Experts of a small language model: a sigmoid router.
Below are experts of layer 4 (counted from 0) of a mixture-of-experts language model. Rows are named router (the router's row for the expert), gate (a neuron's input weights, with its number), up (a neuron's input weights, with its number) and show model dimensions 0-127. Each number is 500 + 50 x the weight over its row's rms, rounded and kept within 0 to 999. Numbers have three digits each.
After each expert's rows: "comes after" lists some tokens at least twice as common just before its tokens as in all text. This comes from a sample of Wikipedia text that the model never trained on. Tokens count by the router's weight.

# expert 109
router:448481629464635548489548573426498475586434533451515619556494503478485494511462484540544471631582551492484545529515508527474533459482470545536520613513499498489465500531467571510471445485540465591522520541509467469518462515576456538548402525496502596436606444525535561506323502591471484573429512473528522492526469499466568499454510521560452464466474472525479513444509466491508504511589
gate0:511518526545514568493468528532582480446429482511529561406470516455456491510465557619512399534479584462462567542513507517556536481457520418519529413462475575622515448518533512561518448506519432421522530526596526486482479552460377507522491410528443507466506552480485579556476492535528482607503455480510461530499419517489514531495525408596529519580625481505549362505449453485546461478469
up0:546457407472429409528477444573493515477576531504540452440525516515490504614490516528479475449510500466548394438452548389542493351501490443479581526496467599560432408514449442515481503460486420451518484483529455517423523462548483503492544499627526420456552500519478457495520529451552531564405514451470473398449567503504470534535468526492491506513625512512470498521495601514433515482580
comes after: "\n", "|", ")", "\n  ", "\n    ", "he "

# expert 53
router:468467591493564560491455557491484492589519498459507516517521492572360497416513498490561485590515464494474577485499586510483463419504445465504429563511402495454504654426516512533454433474492523493431437609503473514502471524500490463461445428533464629438478578486511570486455643504525486522499482469493583475527533562617503565471518455525524510454483560516523466487525458428540518576485
gate0:499559536496443512453494529536566503482508430485489507512515502547555518558574603588585573443527445497546473413498480460497488453502546461581518550521371530501512555481532449489443534556474516454452538462480478458395435519523570508475475538491500478552518491422502472560464535496438517490398500480424578461517515547488470536504475542306537482478573485531563565359476405552513549565437
up0:515474503465596500526534523497451558511509553529488428484489588462524529454443423442446461508514523494468498569558453548491441507473404542383543453569672457483403437523506579501489489429528475575576517563531540428575585538477472461533510501540553482489464466571480486434453425464543509513556502597513522557515511498470505485486546540640469538550473517475480482609560598449481476452511
comes after: "(", ", ", "- ", "in ", ": ", ". "

# expert 33
router:481450546491617584457482538521477562527497481414567529494591463467376502515457408476514492616446477495522548452438539483483518425478437478430512576521453461455492558427454507550452456509500464565437527577476485539532492528533452528462531495510551555475531515491601578496397568454563447566425476471544518542582467501514583520399474469578488478529467604563562563517439571538507486512531
gate1:429408542403526501511572486538532492396477563516502454513541480561436538543520461523550374608468572384451432478501451490479510438532528403510534593472496515564515507511491500486467532511423548438522421468535436467436440553505441533474532524386503533549503485536548490484497464596416495528478574554485505516470598477515504523505544329492510541458469466516462557473515400484460492514531
up1:468455529431582447391514547559542517491512516577479576515509449500493435508470435525541443477459543478541491467514500532549518448513517468455402516481446529511527556496525452411429571557497485529571587596564511466518551403508485560501497469586574481493495512590579425510489451493383536473530480543532470583518487406489511438508506453474450441435476475563574523591598550518471532501649
comes after: "|", ")", ";", "a", "information", "ia"

# expert 58
router:485475561498579573542553604452473494531529524516543587507558531500436390475480458451563585525481446522496632552495547462436490476474473485448563595561492423479460610499519599501491471475420477489442433596474471533510585549521452512478480520529425606460533463465503533479488556522481442497481460543482579550553474517577540531415534485544472518479433565616435497504540562467511514555562
gate0:442495408485522444620508563554540384429534422468510516401417591428462483502542504517608585461483477523527550471556503661526521458549489488511513420567574534510497513476477407452495551517484486547461507506512512531487533552481503502498573489593471497481533452492479525519494561527555403459531461543480479500491468498618511624468548388532489423604471506501450470506471505517495464491464
up0:437383396482487552471581506427551477433587510488482540520470516476495465471459512582528532486430462550502516499494552523546483454487547545483528600429534529468422559433501562353509529437436525573400487562560421487537514481541429518505563481526540512427608413532491513445510549503493487509531561477463512560523408510549527528523527490570529461490572543476430444460496404539414523480591
comes after: ", ", "(", "in ", "–", "In ", "| "

# expert 189
router:533465616431569522464484573469362514623497525521589500551570555517444406428455409501498487553541464453518600447442572535513532486469439501506473564572446495504505544530484521551467463443517383458486471523440489531471505459524523476517531501553498575462519484537610516498423538477504425484454446491555490486616511548565507535502546493585505538503431565525437584459395531511499472514466
gate0:502481483493512461510457491471539559451462532489517421570483594464529538479491581497477450559499469453487468456502458385466450539495542509433496499520417530594491429399517424556537482434470528465515456506481448513416418516497458579463509536534491364526451530460445433521521538534450476555399570493395477483455531424491413535506515430444512536502469517467329545519459483423481391523545
up0:552570566456487513619467534449521476507493465496559379597438486499505519481524444511476536443521461459560503511454435456476533504429522556480530465538435531585538499432512406538436565469335475414481534513461418486457461572501486523519497416502498411476563623548436487520590572551436514510441511523525424508476542488560470450553465440490539477548514597446480511536473458509460498489587
comes after: "in ", "of ", "on ", "from ", "to ", "by "

# expert 74
router:545492610506524577477509660398427515596496519507506516606566503459501360480477472475555496533464479471479534573432540485530548512439453513473512618572523461447536479446473485507517443493542484557478483591500527522496545517537500459509490554531510583436647472494466517490412558536532548533454493439558516576478475528449507534468435543557354485480493540508488571483472455490532487477554
gate0:515414566551500548486599502415548511555471495499511449545380508564520455546505449544513442550586529430502389441517507485515468394458517455468549563451508478435546488512558517478422539509509488537592467585608535492389497534427459522448408467513543510521454522539509475420508521472543548537486516480439545451569480518474548598522480573555466490459493465532553425424573418515598497545541
up0:450499458446525549482470437566514491473490565503519526423571429473443524461512514445513529482432529484400566524433576449444591547489484464475579506566491457599415547512435460485532490419426562407478462456425508551570488467582573511506523535499457520507544481396563554499564494496466408531478424569520449568471475552560479515447540412527544567522442532427434581511382477458507499510519
comes after: "\n", ". ", "\n\n", "· ", "200", "For"

# expert 116
router:480482556509547561478466608482450544600498497463558574550567465472395408477454411440544578600492433500479564506439565489482469504469484529455501615586511406433445592421481570531514440521473435536459502559446545573563500561535514533472479515526519571450554525526554560512454573502521479522509506515514504539582444501557531460423513483582449446488410599520535522498429525518514519529529
gate0:514495550517494538513532508557447494462499482530454493483422472470511404593590471599513538560524444474470538516473521581445517516465437579479551537433527426454491563539468448547455477512545486520632550496477537540504475492437414465539549476400453500510431475501483510359483535472555541513472448538476557417528575511492537483394588386553516451559543473534583542539570392483568546527493
up0:524537433553472522507526482581567499513502559576465505460482516469443481490576547617494450491479483547410531524425529479520497495351534463513468486555478536530450495545472552539593622505465500481535502463395515506537612336540445511512473503580460578490525438558471501512443497463541488430475569590518465474466553523506444445457554399531557515505546503524520434549500547472516533596574
comes after: "–", "-", "T", "/", "F", "M"

# expert 236
router:472483526480568552518471612500457534600519523461520569554576460516395427420497448464554491613477433487488537470466539540527547483517436495477490618588524427373511617405494528509481443516482419522400484570438520553573486499570551545491500506529519592439512505511552540488494572497550485480432482485555488495585458532525548528462529455560460445453420589563522490509541500518535487533508
gate0:463498572545483479531474563560421551491453410462515474463564579402621431566507462473468508492525379475551527463448534497581444445446510505438569529580469388459532454465542420569432531478597475580497517518496490546532426528507511515491525526530500527518520419583408462424491518531577470535483414461465481534507543536534448505483505443468436502539534450508526482473473445368519590446513
up0:505575426507496527541501435374544490475467598512506496503437428587396527455546444559570459562461535423455473497533520451520486563404557569511490492411543546440452420496559569546557445541441532457530426475608514480524509516460477470485433497490507453509591546450547429585532535453476499459514483579507643413517523482541513489539486515473447531515454550464467549446499556554549443507567
comes after: "| ", "- ", ". ", "the ", "L", ": "

# expert 171
router:473443506530554660485488612463461516565538503466542582570505599528500457414505486478553495503514408543525526509490551514532462465495386421515576557519506431421523470403515575481478425497539447616452505620427461527478537568551435409470496498547521582508554509452490494489462513523635491516518527488560584456565523536520508566464503498515461482529476564515447564509533541508526475514504
gate0:507486592518470400490463507535499429464609472448529544544535477449607450476450508485525532518605467504518359507569507448605447501482498594557584474462583523448489492434447519472459531501537430512493467629523500518448486519455549390454439463497483434445499518501427504473433518514501530447480551507388562506515537548490446602511461555464546441470495524552399509527497514515420528500432
up0:610476411501441616572543476495480556542437517533467442436473537520446521512563472523412498539381515442454595476450534572400587458497452410495486489562433444558527508504586453516475450441458597494486493424484517524532515528520498591501607567498486539590513483440504510553562516455484499567565462531503486485457481497539508433505516415491470587538561509425588507445474462482569475510536
comes after: "\n", "'", "St", "between ", "Res", "He"

# expert 38
router:523579596532513565499467592435484567633442514490544548562536497482398409465425450452550492535497463474443531509435543485496545480454444509468429629597492469433472520473462520487522458496492459535453483532460516550540502526523510495514450538545464616474597489516544575495467574523503564529483433423540508573527488475530541450388461525572423484545435553499506582476478502499471507524629
gate1:468551416512498465544550500528494479523567493478501426577520510547526415486588562514432440473552516341545534470455544472560467544441451489579422493477562469407528531528467552546492506513507510516479493494579500428587578469486452473428447475474470438530514485506435540553537394565458521529513494399627588489601480492424481496526481543457449452480548516566607524444576518472533500558511
up1:506431460450425487533527530507579535486545516468509528509593512473616524492551543571546468564471450541431486525548574437533541410465540423554555446507472508563477563418528445563458629472488527503484423530479426484510540512452424478470567476539402434486442502422471432442517499457511491540494492571451435469437448580400539542532602425457479578572543503518507456425480514518557467532551
comes after: "| ", "the ", "United ", "New ", "'", "Scot"

# expert 39
router:522567550518527561547509596409489504622494511484532553592562484475443404462433427473526527572477422462467546484452577492543547517475457524486491610573475429442506605468437547549498421527517422536506587514448515528531520519524477547430501522526491574451606493517514559515476539523532452522516444468537490518553434536534594471401499492575425475536391600522524517484487568536473511542540
gate0:479503453442546519460546502574517521538492521511510506487565536543487435473378531546489422606480563480449473438520511477506436489468530509517504613589474540508502541500499507528589548505567433546591516525413428518416497578529459603522557504581513531538470422532552438516517488430405493487460475427514473461549450486361452513514545460501497332546477464546451487511446486551503579567502
up0:503473557568486419548475510507494534498547512453551490422466562556520492483529591465530509407504410520495569434575564452538561523492558514501501483463598567521438504543552457529492482521538462504465488513510491481524536504450504469501562395404564449417519546534551580517564592563509406500590530488471490549480572491482506530582438538453477569529569394596528421512461495536507424597380
comes after: ". ", "\n\n", "In ", "ed ", "). ", "Des"

# expert 90
router:499478556498585548477460572491476487646450527466592543531525472474354464491495428424498594601526455536496524529498609536502437536511441478444509588577468449470466616498493551597459437505461474514503519479471506578528518483551536515464429487541412611496508534470503557439431555510576479450522558531526503524536542534555531522439524485530470490468423605405468549471476525522535520488495
gate0:456493499542518499471544640516495500667411539506493452511476509460431532548501488491497486468500520493415476439531501503594448464449386502456463454494391521476533539443471483533476513483557475505595447513544531569499505480389479484443472575573352516532445509542486532485513506447513517532516502511552486465523560607398423518433471471474492520326520512469458466444504571496504487498515
up0:528552477484485457519469427542587447462606485454469591469497491508611472489487458522490564548426526440527423507458398392465483526517480533454574531528537586520501533451471540419524553481463531486473516500537544536520515500597501525610528451493581517499531482550608474498529534485471474483496487460470484436454466367518588491525506543528460424689401490485549504552488507534475459554440
comes after: "\n", "\" ", ") ", "\"", "..", "u"

# expert 229
router:475452521456525545526500571478538516600532528470557589565578475478381408463462446425513547573491433494500509523498630532495440501495424510457517603556509470450511591462498581576503485515512442520483491546534482590514533476536514500473516451535503597499564507450581537491497584487572468484533467461578495511586465505529545526416561433511529468486390623486512516406429541433515539539504
gate0:516481455399444585525513439488480412474433578478520451411500466496440521499530396497407468553525588543524548451519498443494525416514420573495504551501527573499572431513556477585522507505524595511527441568554406568541476473380517464496522525446463497543532538503461407476499525543572550593472485474491514486459422492552468567438529450479497605426508565460479491487521514394576479464543
up0:528488530559567480443486570570477520501555461524482574611502579504586491549483563527559554498468460445450489475513483546505514544549541465467517427482465398548431503519458555379471490447432412463522548471419571463460467529647485452528496473497505549425458466525599493488505439450445445384483493526454547461557541536514534451540547560539500429570514462559511538506510414604474463569452
comes after: "| ", ".", "; ", "(", ":", "6"

# expert 56
router:511424561531565555485452536437446570601477523501529540542586444528397446491513426425569561601494410504504558514410568495473459482490477445449544611565465419508458566448493549573446405448497459552419458512497507601582506572499539531491479473510483553500559483486536535482453588533538499529491509491544471531538443489509496467466529482551438485459381597504522567498462539548562509524563
gate0:470515490481510457515564565439494445510483520521474473498413464544600455552560541495578512460551490407515461419467461465478576542536508500425589511479465420382509532572542458527517442458532407474513509517496490426485511503460442396590453509563453444546400511521426521486464552455449511490472469488510608331524470561489507530432550600539507511514482594541511482505550427519553570523495
up0:456459495565555533443543509500478413480431547556407550446510458577440547540508466474464566436471557619458564600557466504486541458539504445509503512446501507530505549528380544457468499613447565511523509489491457475518439531432506463505509532428457474488488445482472456444434433571587543577539577523452462510442450491448544536560474521413505531380567477377506539479540584489502483465434
comes after: " ", ") ", "a ", "i ", "0 ", "o "

# expert 128
router:465471561463569522504470581502467549595477527460564524469569535477407426478516414466565452581511471519483523464468561532487481477519418472475447577554451400439516580380512518550473444456511442548469496585480546582511497558534519526429485474518527544468520558518567561528483596466558490493467470451543488519586503528538490505386522477541473464509379638561574488459409499489557510550527
gate0:416510527557479444479614525483463515608431561456572563461414521554425527521449518483512461529513527502561470453533350457450469560498555461554463572451395461535563545563417549460549520534498510410448513470479506539525402441408496496492476514552479474492486507538484474495382416577467502595509464558577516558503499496533468560479476474470563585477522497516430565483546582516524504558517
up0:571476478447557567569451473498508504341457530545434468539446510545556487498585478503441571499475480477421500510523552550520557393483392449484596340485540561490440487546588558549531468464471465559521495516542484460496540477476427429548547476490485548493445486473486481506646552410507443442531571463446469462512475481517492522486466461449396434563520475546518530543517430512483480472478
comes after: ".", ",", "–", "9", "8", "6"